config.toml
num_hidden_layers = 8
moe_layers = [2, 3, 4, 5, 6, 7]
normalize_top_k = true
routed_scale = 1.41
norm = "rmsnorm"
optimizer = "adamw"
batch_tokens = 131072
Below are experts of layer 4 (counted from 0) of a mixture-of-experts language model. Rows are named router (the router's row for the expert), gate (a neuron's input weights, with its number), up (a neuron's input weights, with its number) and show model dimensions 0-191. Each number is 50 + 12 x the weight over its row's rms, rounded and kept within 0 to 99.
After each expert's rows: a language model's description of what the expert responds to; "gets" lists some tokens that make up at least twice as much of what it gets as of all text. This comes from a sample of Wikipedia text that the model never trained on. Tokens count by the router's weight.

# expert 11
router:65 42 64 41 41 57 47 46 61 47 46 38 35 50 55 69 71 64 35 54 60 59 41 44 43 41 69 46 50 58 21 55 65 47 40 64 32 48 56 56 34 42 67 62 42 57 55 47 68 46 48 32 57 52 46 50 71 20 60 63 68 32 41 31 56 41 51 46 56 47 28 54 38 62 72 63 59 53 81 57 53 73 62 36 25 33 31 47 37 48 45 50 51 33 55 50 58 49 47 55 37 73 60 56 29 53 73 41 51 64 31 60 33 66 72 37 46 41 40 56 43 61 54 60 59 50 52 49 67 48 32 34 52 75 63 52 51 41 59 45 59 55 66 57 66 47 60 34 59 72 55 43 55 42 68 54 57 36 60 42 60 66 53 57 59 56 40 47 64 54 55 53 59 83 31 40 58 31 59 50 39 56 46 54 61 37 48 50 48 35 54 40
gate5:45 57 59 60 52 51 58 44 64 47 35 48 74 23 32 45 33 54 50 73 51 34 51 51 64 33 45 47 43 34 59 30 38 53 59 39 53 37 45 43 44 55 37 47 47 46 42 52 46 40 66 43 49 51 49 48 59 69 48 63 54 59 54 58 47 67 38 32 59 39 42 22 46 41 54 43 31 56 40 34 45 45 60 30 35 56 47 46 49 48 16 32 36 57 59 43 48 70 55 66 60 59 50 62 57 61 14 59 29 55 56 46 75 59 51 59 43 50 56 58 40 42 62 40 26 26 37 51 49 31 49 73 27 51 26 55 67 48 62 50 30 47 49 58 61 61 45 74 50 39 57 36 43 49 59 67 29 52 77 51 41 45 58 38 49 27 54 46 54 48 60 55 48 48 56 64 66 46 72 49 35 15 49 52 44 54 49 63 43 57 46 50
up5:49 45 46 31 57 56 44 50 39 62 43 64 42 57 28 46 59 41 46 68 46 63 53 54 42 50 67 54 69 71 46 50 50 82 29 54 91 53 58 50 54 61 55 42 28 57 42 54 31 49 66 69 30 56 43 52 65 57 85 45 55 44 52 57 57 55 43 40 50 17 70 60 58 47 37 46 65 55 47 47 66 48 43 55 56 60 45 55 50 60 60 49 78 45 56 51 57 71 32 55 56 39 45 38 50 43 58 47 47 64 45 40 41 35 64 59 40 42 71 55 58 39 31 46 67 73 54 44 46 47 49 40 90 50 54 57 49 54 60 69 57 43 63 47 65 43 51 64 36 47 60 42 50 54 38 58 56 53 45 61 53 59 34 56 13 45 49 69 32 64 59 54 51 50 48 36 48 46 44 39 74 53 64 43 35 61 59 39 64 40 50 40
What it handles: Pipe separators between cells in data rows of Wikipedia tables, mostly sports schedules, statistics and election results, e.g. dates, scores, vote counts.
gets: " |", ";", " Sir", "5;", "2;", "4;"

# expert 61
router:50 65 37 40 27 47 43 77 37 54 57 45 35 67 39 51 51 62 58 39 71 46 54 54 43 48 40 57 22 53 56 52 63 40 27 76 48 35 22 63 70 44 58 63 56 52 44 65 45 41 45 49 56 55 55 45 48 54 65 52 40 46 34 54 55 60 54 47 44 49 38 34 39 54 56 46 48 34 44 63 53 42 57 52 48 60 37 39 38 58 56 58 56 77 64 60 36 61 39 45 50 51 52 59 38 72 46 57 64 74 29 43 61 48 60 39 43 29 65 63 57 45 54 51 31 47 52 49 42 51 52 63 51 18 50 55 48 45 60 21 63 37 54 61 59 31 67 53 66 58 71 44 54 43 37 54 48 41 65 31 49 00 45 39 47 65 51 51 62 48 40 51 46 54 27 47 29 40 52 58 56 33 48 52 65 52 25 53 61 54 39 62
gate0:73 41 32 62 50 53 55 63 58 54 46 58 44 48 51 48 67 33 40 49 51 47 77 59 68 38 55 54 52 58 46 64 62 47 60 53 71 42 48 45 54 47 59 37 29 53 39 45 63 53 43 47 65 51 58 58 59 92 39 50 38 36 48 54 25 51 55 29 44 46 54 50 48 30 44 39 49 52 55 40 59 52 32 34 79 52 62 41 63 56 55 57 62 41 23 39 50 37 73 48 41 45 56 50 59 47 47 37 63 56 57 52 71 60 63 57 68 35 52 49 40 33 60 63 45 60 60 45 52 65 78 37 35 45 59 41 50 64 59 35 44 59 51 61 34 55 26 58 60 25 41 56 40 47 47 54 76 52 45 54 38 31 36 32 47 45 70 43 52 74 26 55 46 42 67 57 63 23 48 49 53 52 49 51 57 64 63 59 34 59 79 39
up0:52 34 29 74 49 43 45 48 57 59 36 57 50 55 48 49 52 47 44 59 69 44 56 36 64 50 63 71 42 60 34 57 55 65 65 67 63 22 51 62 48 47 38 41 55 34 62 58 57 52 57 26 47 67 45 28 61 70 39 60 59 40 56 52 24 49 50 43 36 59 46 48 32 48 35 54 72 48 68 50 22 43 39 56 69 46 71 56 57 63 48 42 28 39 53 55 45 29 66 62 42 64 46 42 67 39 63 65 29 63 63 53 56 32 57 54 45 35 29 49 67 47 58 47 50 52 42 62 55 39 40 50 48 45 68 43 39 48 26 28 49 45 54 50 62 50 44 27 66 45 60 52 48 60 59 47 55 42 60 34 47 14 29 44 36 62 59 28 50 50 35 58 39 67 64 69 64 38 59 35 52 46 41 46 43 62 60 31 58 60 52 46
What it handles: Short uppercase codes and symbols in tables and coordinates, such as MF, DF, FW, Jr, country codes, N/W letters and degree or minute marks.
gets: "N", "S", "′", " MF", " DF", " FW"

# expert 40
router:47 47 53 47 28 64 27 47 49 54 56 40 55 55 37 63 60 14 43 47 29 49 59 50 63 58 42 49 61 65 53 41 29 41 40 56 49 45 74 32 36 46 71 60 64 44 51 19 61 62 49 52 58 31 43 51 43 37 47 55 57 47 47 48 22 38 50 50 47 52 65 55 57 58 43 44 48 62 58 47 31 70 52 60 49 54 37 51 72 48 53 57 60 39 53 40 67 55 65 32 62 56 51 56 60 40 73 49 50 48 36 58 62 62 44 71 75 50 32 60 37 29 61 67 52 46 49 59 69 41 46 38 52 72 75 30 38 60 56 55 47 77 58 65 56 40 43 50 69 66 53 47 43 51 40 49 37 26 55 22 46 25 56 36 60 47 53 49 50 52 42 60 45 51 41 59 55 45 35 29 54 35 56 37 44 61 57 28 40 24 49 36
gate5:53 56 51 42 40 61 40 73 60 48 46 51 55 77 46 55 46 50 59 43 44 47 80 36 44 53 53 54 53 30 66 51 44 35 80 54 59 56 43 45 39 65 60 56 44 48 76 41 56 61 61 58 62 44 49 62 55 39 40 56 48 52 48 48 45 45 53 43 32 31 49 40 52 30 51 41 42 61 43 63 30 56 55 60 51 66 55 73 65 55 67 60 45 55 57 63 73 20 57 37 32 51 61 38 47 21 43 43 55 47 46 65 46 28 63 11 28 43 50 61 39 47 39 46 46 75 46 18 44 38 46 46 49 51 42 44 30 61 62 35 30 56 37 61 39 39 41 50 53 49 44 68 42 56 44 33 55 40 58 43 47 45 59 17 59 32 43 46 57 57 64 31 39 56 53 39 23 41 45 37 48 59 61 45 59 68 49 47 58 47 42 63
up5:34 39 37 50 53 42 68 28 62 52 44 39 62 20 53 45 46 28 41 57 68 47 57 42 47 68 42 45 54 46 24 60 37 60 36 35 71 31 53 56 64 39 44 53 64 46 40 55 31 25 30 43 55 38 51 46 52 67 47 49 44 50 45 42 61 64 39 34 47 49 58 43 58 76 41 62 53 34 40 37 57 49 38 49 61 33 24 39 35 38 44 44 49 51 63 48 35 67 44 33 66 36 49 58 58 72 49 46 39 47 62 47 52 50 46 63 49 65 59 52 56 52 39 60 42 23 61 72 59 46 70 47 52 57 56 51 53 48 40 55 49 47 66 48 71 69 49 46 47 44 52 34 40 53 47 60 31 55 37 54 68 54 31 89 34 59 69 38 49 36 33 72 42 54 41 61 62 54 66 67 46 43 22 51 50 51 47 42 51 48 65 71
What it handles: Pipes and semicolons between numbers in sports statistics and results tables, like 89 | 46 | +43, or 30; 1360.
gets: " |", ";", " 0;", "3;", "2;", "4;"

# expert 29
router:50 26 61 32 36 29 45 43 53 30 52 39 47 64 46 26 55 43 52 42 54 34 47 57 28 41 45 30 47 62 47 66 57 51 60 49 27 54 41 60 64 68 32 60 78 45 55 45 38 38 58 50 39 76 37 32 51 61 62 33 62 40 39 51 59 67 53 50 41 39 53 52 48 61 60 50 68 60 37 65 50 48 32 43 63 41 66 22 45 56 57 46 48 57 45 30 56 58 32 48 30 49 41 64 33 72 49 69 45 40 27 58 63 67 52 46 45 60 53 35 56 43 30 43 42 41 62 74 30 44 52 69 45 21 45 50 55 48 59 29 56 43 45 65 42 42 50 52 43 57 22 43 51 64 20 58 57 42 49 49 55 46 42 48 47 82 41 55 34 46 43 63 59 53 57 43 42 51 53 47 51 43 30 52 40 47 36 58 29 62 51 56
gate0:57 48 53 50 64 35 50 38 50 62 22 45 64 32 72 53 55 43 48 60 51 61 46 64 48 48 52 46 66 49 55 52 45 49 38 46 56 47 47 55 47 55 38 52 58 50 46 47 44 59 40 53 35 53 44 77 28 55 44 64 59 48 42 85 32 35 57 55 64 63 42 52 59 69 28 43 47 45 51 46 25 72 49 69 56 54 50 70 56 42 60 55 62 29 42 38 63 58 43 21 37 55 64 51 51 44 67 54 39 60 41 27 50 35 49 51 67 49 51 50 59 55 25 57 45 60 50 62 54 30 48 46 56 55 14 41 37 68 70 55 39 67 51 30 47 35 49 46 47 38 36 29 62 34 45 48 61 47 38 45 18 42 56 50 50 54 57 48 32 59 35 52 38 61 46 63 34 39 74 63 56 16 79 61 60 47 53 44 54 50 44 57
up0:63 54 38 39 52 62 59 37 45 56 54 51 30 65 58 52 39 51 35 54 53 51 48 42 49 50 67 34 65 48 60 57 53 57 37 37 46 39 49 56 55 44 49 49 65 40 48 29 35 60 47 44 56 54 51 77 31 59 34 54 67 38 57 50 60 48 64 29 86 76 59 39 54 44 48 75 25 55 41 50 53 62 57 54 69 66 42 36 77 49 63 34 27 25 55 53 40 64 51 38 31 80 59 81 49 49 60 77 41 46 47 46 47 63 39 38 53 78 57 47 48 52 43 71 40 28 28 49 33 48 43 60 43 60 44 73 48 47 60 54 46 65 64 45 61 24 68 45 51 29 53 60 53 43 37 52 56 39 48 60 51 47 40 59 62 42 41 46 44 48 39 46 43 64 49 53 36 47 61 76 50 60 57 65 53 44 57 52 58 44 44 61
What it handles: Continuation pieces of uppercase acronyms and abbreviations, such as the L in AML, DC in PDC, TV in YTV, plus code fragments.
gets: "S", "A", "N", "E", "D", "B"

# expert 49
router:47 56 66 38 39 49 72 81 48 46 54 44 50 62 57 52 63 70 61 54 65 33 40 23 36 44 46 23 46 68 52 25 47 69 62 63 62 51 10 59 51 53 52 37 45 44 40 30 45 52 44 64 51 48 48 60 57 38 42 57 47 54 65 47 47 58 36 29 41 65 32 34 47 63 59 51 26 64 55 34 58 65 52 51 64 55 63 52 40 45 51 44 45 61 47 55 49 54 48 66 33 54 75 56 61 44 62 45 45 58 70 58 70 45 40 30 30 54 42 47 53 54 54 52 58 64 38 59 44 56 65 47 28 36 53 43 62 59 45 50 34 42 55 64 63 50 54 44 73 59 67 47 70 46 71 56 71 49 53 50 77 36 50 50 64 71 56 53 64 48 75 52 51 58 32 35 38 52 48 69 62 43 59 35 65 61 45 55 60 32 49 62
gate0:48 64 59 34 48 34 39 65 61 50 62 62 48 51 42 72 32 56 52 74 50 48 67 48 57 54 50 46 57 41 40 63 44 50 49 64 58 36 37 65 33 44 45 38 36 41 48 57 50 38 55 55 56 51 57 78 56 37 46 40 52 54 30 51 63 73 38 52 64 66 68 35 68 59 69 36 61 78 67 32 65 49 58 67 50 39 61 24 32 60 64 54 48 52 43 24 49 45 56 67 55 48 40 53 57 46 49 30 53 52 40 42 36 48 70 43 60 58 49 68 40 50 60 57 35 48 43 12 51 39 36 55 39 55 55 52 88 40 47 46 28 52 60 62 53 61 64 70 55 58 45 57 43 50 55 51 48 45 54 67 42 44 55 36 43 35 72 67 58 65 68 45 61 51 58 66 56 52 52 55 56 45 42 78 43 68 61 46 57 39 53 27
up0:44 61 70 47 34 66 51 65 43 58 57 58 61 38 70 44 47 52 58 31 44 60 41 46 33 54 60 57 59 57 61 41 32 51 66 42 47 31 53 45 61 47 56 63 46 40 55 47 50 74 44 73 54 29 38 59 49 39 29 49 58 60 62 40 63 53 33 46 67 49 54 50 32 59 48 72 48 66 49 52 53 50 53 44 29 66 36 31 68 46 53 56 29 28 59 29 48 35 21 20 29 61 55 35 38 41 23 44 74 40 48 56 60 53 47 41 51 57 49 55 47 41 49 44 36 43 40 40 74 54 49 67 47 52 68 50 53 42 49 51 41 41 44 63 40 48 40 46 49 61 39 70 66 51 34 47 49 42 53 48 41 44 79 48 55 60 47 46 66 52 50 52 58 40 60 46 54 19 48 54 57 45 40 92 36 29 44 76 55 57 45 41
What it handles: Line breaks after article title headings like = Banfora Airport =, after colons introducing tables, and between short descriptions and text.
gets: "\n", "′", "mp", " establishment", "delta", "ura"

# expert 14
router:38 21 49 54 65 63 69 56 46 44 62 35 58 65 61 73 48 63 18 52 69 47 44 29 73 40 53 40 37 50 49 29 69 57 47 52 48 79 27 60 64 48 48 62 47 52 70 36 40 44 58 47 37 39 48 44 44 53 26 56 73 50 62 61 63 50 44 42 44 52 31 28 35 41 61 62 52 54 39 67 53 65 66 56 60 45 65 58 38 35 64 64 33 54 58 51 36 43 47 71 42 44 38 52 45 60 64 53 63 69 54 57 44 53 36 44 51 36 58 55 47 51 35 46 56 34 33 59 24 59 51 36 57 74 47 62 63 72 46 69 54 55 50 58 50 59 45 43 46 47 80 70 52 43 61 65 66 40 47 50 44 66 52 43 49 64 51 50 67 45 30 63 53 42 41 44 45 48 36 55 62 72 50 67 65 48 56 58 41 33 34 59
gate0:62 45 70 55 59 47 55 29 49 50 47 57 67 41 42 47 35 34 45 53 68 57 62 43 61 40 64 54 47 32 45 52 30 49 29 30 55 36 65 49 26 50 56 47 44 51 61 44 39 37 58 51 59 40 48 63 29 64 32 48 41 42 61 41 36 59 57 30 62 49 55 35 41 51 59 25 58 49 55 49 31 57 36 54 51 25 51 32 41 42 37 58 60 51 26 60 54 38 34 78 51 51 50 39 47 54 34 72 46 45 43 44 30 43 62 41 57 50 49 32 69 36 20 53 66 44 48 39 46 36 56 44 57 45 53 51 49 34 64 54 64 28 55 55 67 28 43 54 53 37 30 33 47 75 57 43 51 57 42 38 50 44 31 41 53 40 36 33 46 31 60 72 27 64 41 58 50 70 41 56 40 74 40 44 52 59 66 59 24 56 49 40
up0:59 50 46 53 47 64 53 27 28 66 58 44 64 59 66 55 41 60 37 58 48 36 43 53 46 48 34 42 61 56 49 61 53 54 62 52 61 39 37 58 45 78 72 53 47 65 43 55 48 12 59 71 35 53 44 51 46 54 47 41 47 49 59 43 55 54 58 51 36 57 57 40 33 53 53 59 22 56 60 51 59 58 42 39 23 79 43 53 64 59 46 69 43 47 42 31 37 55 63 58 53 50 72 34 31 68 40 45 76 57 27 55 84 58 76 35 47 51 47 42 55 52 53 33 60 51 51 68 35 57 68 65 52 26 63 53 40 42 54 47 61 30 27 54 32 47 61 49 52 54 49 47 54 44 42 57 40 49 44 66 57 48 66 58 36 45 51 53 50 21 80 59 60 35 59 43 44 40 39 70 42 61 48 52 55 55 47 41 34 57 58 54
What it handles: Word-final suffix pieces like ly, able, ous, ful, ive, as in "finally", plus line breaks closing table rows.
gets: "ly", "\n", "y", "able", "ive", "ous"

# expert 45
router:54 38 62 67 84 36 29 28 52 48 57 55 35 53 50 57 43 27 63 47 58 73 56 60 49 45 33 46 48 54 40 51 57 46 40 43 52 49 54 52 48 56 77 39 38 50 46 39 44 49 54 50 68 64 48 64 60 53 55 43 34 57 52 48 43 57 64 43 40 41 59 57 50 71 69 70 31 59 69 61 63 71 53 44 48 50 32 50 57 41 56 53 43 52 54 25 31 41 52 45 54 44 47 46 58 74 63 60 69 53 75 36 43 48 48 62 64 52 68 47 51 30 41 53 59 58 72 48 75 50 21 61 41 56 47 52 58 36 64 29 25 68 49 25 54 40 61 53 40 36 31 65 52 77 45 70 52 58 46 61 68 10 54 55 47 48 58 52 59 52 33 63 42 44 43 61 42 57 55 28 58 50 49 48 46 46 53 30 40 42 51 48
gate1:51 68 57 56 51 69 50 72 50 35 51 46 67 53 37 54 67 57 55 49 41 51 55 41 34 59 50 79 33 51 50 40 59 55 41 52 44 66 35 48 46 67 45 70 46 75 56 45 39 34 38 33 65 38 69 61 45 49 43 48 58 36 45 57 61 35 37 47 40 46 36 58 63 59 60 40 57 22 45 55 58 46 50 50 39 53 56 58 50 42 44 41 70 33 61 64 56 66 55 31 39 52 63 46 69 56 53 67 60 61 62 67 47 58 47 37 37 37 54 48 56 45 69 44 44 60 52 42 55 55 48 36 15 38 64 52 52 63 54 47 61 60 71 39 48 54 57 60 55 44 38 54 61 49 77 65 43 85 59 10 60 60 48 43 30 62 64 26 51 39 38 48 50 42 57 55 47 51 60 24 52 74 59 53 62 47 43 74 28 47 54 40
up1:51 77 40 37 47 76 49 72 52 42 55 49 65 37 50 51 75 51 56 35 27 48 56 38 34 68 43 79 26 60 51 52 58 52 55 47 50 56 35 48 52 69 43 69 55 73 60 56 47 57 40 32 62 37 65 39 35 50 48 56 46 49 42 55 59 32 56 48 44 54 39 59 52 60 43 47 53 07 47 53 57 41 37 37 46 50 67 55 51 55 56 48 75 42 41 59 54 60 65 31 45 61 58 49 74 58 58 63 62 54 61 71 57 44 56 46 57 36 56 49 44 43 59 59 38 55 48 36 60 58 56 27 42 37 54 48 44 60 51 49 59 59 65 46 48 57 48 57 51 36 35 51 59 44 68 50 45 72 55 14 59 56 48 40 52 61 69 26 53 38 38 44 46 45 61 71 52 48 55 32 47 70 62 52 51 51 46 81 17 51 41 32
What it handles: Periods ending sentences, including years with a full stop such as 2006., plus abbreviation dots like v. and r.
gets: ".", ").", "2.", "1.", "8.", "7."

# expert 58
router:59 45 32 43 49 35 61 61 54 49 58 29 39 37 39 64 55 78 25 49 47 57 39 35 45 36 53 39 57 44 38 45 70 68 64 45 51 69 28 46 64 46 52 48 56 54 59 60 31 68 56 51 31 33 51 38 49 55 31 65 62 45 62 45 39 56 41 63 39 61 36 52 59 50 56 61 61 51 34 52 61 47 48 55 64 38 63 66 42 56 43 61 67 70 47 76 55 56 38 62 36 63 56 26 58 26 50 49 68 60 41 58 69 36 53 32 40 39 63 56 51 59 50 30 54 35 37 63 32 68 77 63 40 67 51 51 49 55 58 41 59 44 62 60 49 61 58 48 60 62 57 63 68 40 27 43 55 32 44 42 70 55 68 56 55 81 47 53 72 58 63 35 62 41 40 23 55 41 44 46 54 45 39 54 64 48 38 71 49 48 44 52
gate18:47 84 60 74 30 46 67 43 43 55 70 33 45 62 71 39 55 44 49 48 45 44 65 53 40 55 74 52 57 70 52 48 38 40 48 34 43 53 39 38 59 58 45 38 54 44 63 44 37 54 47 50 48 51 45 64 47 52 40 15 50 46 46 54 37 45 45 35 58 60 73 44 53 41 65 57 20 37 69 51 56 43 57 69 23 40 54 49 48 19 42 48 36 55 50 45 78 52 48 55 45 54 61 62 50 53 57 43 46 42 49 74 54 66 60 61 43 51 51 61 45 59 56 56 27 50 67 75 72 63 55 47 54 48 69 26 30 41 64 54 58 65 26 46 52 48 34 45 32 36 53 47 40 61 56 49 52 61 50 42 65 28 53 68 47 45 45 53 57 57 11 56 54 45 37 54 37 53 53 57 42 47 20 47 45 41 49 37 54 59 56 51
up18:88 33 55 52 65 76 33 55 51 54 39 70 63 44 47 37 57 37 37 49 52 29 67 64 40 57 34 43 44 39 46 43 39 48 47 69 33 57 39 51 58 50 62 54 38 38 40 60 66 44 50 59 49 48 26 43 37 41 59 36 48 63 48 51 62 59 45 54 55 29 52 46 52 75 61 42 62 49 40 57 46 62 43 45 73 73 42 46 67 69 71 52 33 30 53 45 36 38 65 52 46 56 59 48 65 68 73 33 29 36 45 25 43 42 52 56 35 67 28 34 49 57 69 72 64 69 48 62 34 48 42 46 44 48 34 50 43 36 43 54 59 64 66 45 53 29 49 40 51 43 52 55 45 41 47 64 52 39 57 64 38 53 46 38 38 45 57 50 35 32 45 58 38 57 46 65 49 55 42 52 63 67 59 35 63 69 60 47 43 65 23 55
What it handles: Closing quotation marks and parentheses ending quoted titles or phrases, often with punctuation, e.g. Toys", Boy)", Dahlia",.
gets: "\"", ")", "\".", "\",", ".\"", "]"

# expert 2
router:38 39 65 66 51 60 40 57 39 45 26 72 54 49 40 37 44 45 55 52 47 57 47 45 73 56 62 52 40 58 60 48 47 08 66 43 42 55 33 60 47 42 60 70 32 59 35 51 59 41 38 41 50 49 51 60 55 42 50 67 56 60 50 31 40 58 41 47 64 66 53 53 56 46 37 54 64 44 36 50 58 50 23 48 64 52 52 50 47 34 43 37 32 52 67 39 54 42 37 41 30 46 47 74 71 27 58 61 46 56 51 53 42 66 43 45 55 42 32 40 60 55 57 59 48 35 41 34 54 44 18 35 62 56 65 46 53 45 67 62 57 54 55 37 14 65 60 54 29 30 74 46 60 72 55 53 44 28 63 37 51 33 39 46 36 36 55 45 46 48 54 55 46 41 33 44 41 55 35 26 67 43 47 29 55 64 70 55 42 38 45 49
gate1:56 76 51 39 62 37 43 05 47 47 44 46 52 34 68 35 33 48 36 37 44 51 58 57 43 56 47 38 82 44 48 60 36 54 35 45 75 50 41 52 53 39 55 37 60 20 39 47 44 56 68 85 37 41 47 51 35 50 53 43 57 57 74 47 56 48 36 52 41 59 36 47 66 40 50 42 53 35 51 70 47 61 38 60 59 41 55 48 62 55 45 66 47 44 26 37 60 58 59 44 54 46 62 47 64 63 65 41 56 45 42 43 63 39 51 67 31 45 60 57 64 45 19 63 58 41 69 65 53 60 49 40 52 36 40 32 56 31 57 45 36 42 43 60 53 68 46 54 53 55 41 35 53 46 53 44 69 66 30 53 43 37 71 43 39 53 38 54 54 55 72 55 57 79 40 43 42 49 38 34 43 48 75 54 51 58 63 46 45 42 38 35
up1:32 55 43 41 56 51 55 60 52 63 23 55 59 51 60 57 50 60 57 69 51 32 59 47 41 34 60 65 54 63 43 30 33 39 53 54 67 41 50 50 39 40 39 49 43 55 27 73 29 28 62 34 44 65 48 59 35 43 54 58 60 36 29 33 52 53 47 22 51 53 56 39 38 34 46 41 63 66 33 59 62 38 53 33 52 58 48 51 66 58 52 34 49 48 44 56 27 54 42 74 40 31 39 70 52 46 34 55 52 52 74 50 57 54 50 21 52 70 55 47 54 37 55 45 47 42 34 41 64 53 61 41 15 46 69 41 44 57 22 25 25 42 43 46 37 51 67 49 44 48 39 62 36 47 59 62 44 33 53 47 52 70 69 54 54 59 31 61 70 48 40 49 31 59 51 55 38 72 46 67 61 51 49 63 47 44 55 52 48 43 61 55
What it handles: Determiner-like words before plural nouns, mainly other, two, such, many, both, same, several, as in "all other cheetahs".
gets: " two", " other", " one", " all", " three", " such"

# expert 4
router:32 56 41 53 35 65 36 38 44 36 49 56 55 38 49 68 41 40 44 60 52 64 49 47 61 56 70 47 54 54 47 59 52 41 59 50 40 52 64 55 25 42 74 54 57 42 69 12 40 47 56 30 59 52 56 45 59 43 62 53 51 68 29 52 60 61 38 43 47 44 69 53 57 48 32 48 42 59 52 46 61 71 62 30 24 33 39 61 40 44 50 50 59 52 40 52 66 43 73 61 53 29 41 38 64 31 50 39 46 49 41 41 60 38 70 65 39 51 59 57 54 48 36 44 66 32 44 60 61 48 32 59 38 53 66 38 43 50 53 52 54 52 41 63 73 35 50 42 51 59 42 49 35 17 15 32 42 36 63 49 38 46 47 51 49 26 42 58 59 34 58 55 55 55 60 62 68 59 47 38 26 55 36 61 39 82 36 57 47 54 65 49
gate0:46 62 50 55 62 43 50 51 67 37 32 50 47 62 50 44 53 54 58 71 41 62 60 43 38 49 45 29 53 61 65 42 54 45 57 54 62 62 53 53 40 57 43 51 52 66 40 52 68 35 70 40 36 77 58 50 45 42 46 63 58 54 28 48 56 58 38 62 56 59 47 47 74 41 56 49 45 50 67 52 32 45 66 53 42 42 51 36 43 57 42 43 38 59 71 64 44 50 48 64 43 64 80 47 20 74 63 46 54 55 30 35 48 42 38 28 75 47 60 49 60 54 50 49 68 65 47 23 52 50 36 48 47 42 15 44 54 41 49 41 47 40 54 31 59 74 62 43 32 54 56 61 53 47 68 43 48 59 60 53 43 51 66 60 45 35 28 36 52 43 91 53 59 52 39 52 49 50 73 37 45 34 24 58 33 55 53 66 30 47 33 52
up0:55 84 47 39 35 59 60 42 22 42 69 48 52 51 45 54 58 49 43 46 36 33 58 64 49 67 58 58 43 45 60 45 53 64 67 43 17 50 54 41 56 46 60 49 54 30 41 57 37 47 38 51 54 31 47 49 42 53 46 38 47 75 86 54 51 40 61 74 46 43 62 26 38 42 32 48 61 58 16 25 70 46 31 46 44 56 39 62 78 62 55 49 65 58 35 36 46 48 57 52 58 36 33 59 60 48 46 58 53 49 78 73 58 50 61 74 52 58 42 48 58 50 66 61 35 45 76 55 44 53 60 62 51 47 69 74 38 44 38 62 45 55 43 64 57 43 47 66 56 44 46 46 42 64 42 62 44 43 25 46 47 43 56 45 40 54 56 54 46 42 48 69 59 45 44 35 51 73 37 54 57 59 53 49 53 50 48 37 68 42 52 32
What it handles: Pipe separators in tables after names or text entries, plus dashes in date ranges like March 20, 2007 – January 2009.
gets: " |", " –", " -", ":", ";", " —"

# expert 38
router:53 46 50 55 36 50 50 45 63 43 54 53 46 59 48 60 34 64 39 38 32 31 39 36 52 51 46 46 65 52 40 36 51 35 47 50 55 72 25 56 67 56 89 51 30 54 60 97 49 37 44 62 68 52 54 44 48 63 49 56 48 74 54 54 57 41 35 37 43 74 50 42 40 41 31 51 52 39 43 35 64 66 32 54 49 46 50 49 44 57 59 48 53 41 53 56 40 83 44 42 54 38 39 35 41 31 50 58 55 74 51 56 50 38 50 23 45 42 49 51 43 54 54 48 62 69 39 42 35 58 40 61 59 53 50 40 44 58 55 48 53 52 58 48 45 35 59 72 76 49 86 47 54 51 59 60 59 46 66 34 59 47 38 41 61 37 59 25 70 51 36 42 45 65 33 37 47 53 55 40 41 42 67 39 62 41 44 53 37 69 39 71
gate1:71 41 48 56 55 40 56 45 40 33 30 78 25 58 46 59 41 60 60 48 38 53 51 35 60 52 51 65 54 66 39 41 53 37 50 70 43 62 50 46 53 37 44 71 52 64 37 52 70 64 64 50 52 57 52 25 54 53 28 36 59 45 66 46 52 44 46 60 54 36 22 58 28 56 42 62 40 42 49 47 66 35 17 40 49 50 49 31 22 47 51 50 62 42 60 62 42 62 71 28 63 50 69 53 64 52 82 50 49 58 50 67 57 44 44 48 59 54 34 47 46 53 58 68 50 25 47 45 43 47 64 39 61 47 54 47 28 30 53 61 37 68 70 35 36 59 49 49 21 46 53 49 42 57 52 58 44 52 44 36 69 54 47 32 42 26 67 32 45 52 56 51 49 57 57 43 54 46 32 39 48 64 38 45 66 79 40 42 56 48 42 49
up1:63 39 37 53 39 37 77 40 47 42 52 39 46 31 50 44 41 45 47 38 63 35 63 56 64 44 69 32 48 59 40 60 35 57 66 31 74 46 52 55 61 33 55 54 42 46 26 51 47 50 52 50 53 41 47 42 52 46 45 47 28 78 57 22 48 59 42 36 41 38 51 49 41 26 34 55 34 53 30 53 58 58 50 44 66 55 59 74 67 52 46 57 50 43 42 44 39 48 47 31 60 32 57 66 54 33 46 52 57 47 38 53 39 53 50 40 40 75 41 50 78 41 46 50 34 49 62 55 66 58 72 37 43 52 71 17 27 39 27 54 34 39 51 46 53 57 38 50 28 40 50 45 54 54 57 30 41 70 41 47 45 72 55 41 66 53 62 45 53 61 33 67 53 50 40 44 27 50 36 44 68 42 41 39 61 38 61 25 58 40 42 54
What it handles: Mostly the articles a and an, also no, any, another, very, after verbs or prepositions before noun phrases.
gets: " a", " an", " no", " another", " very", " War"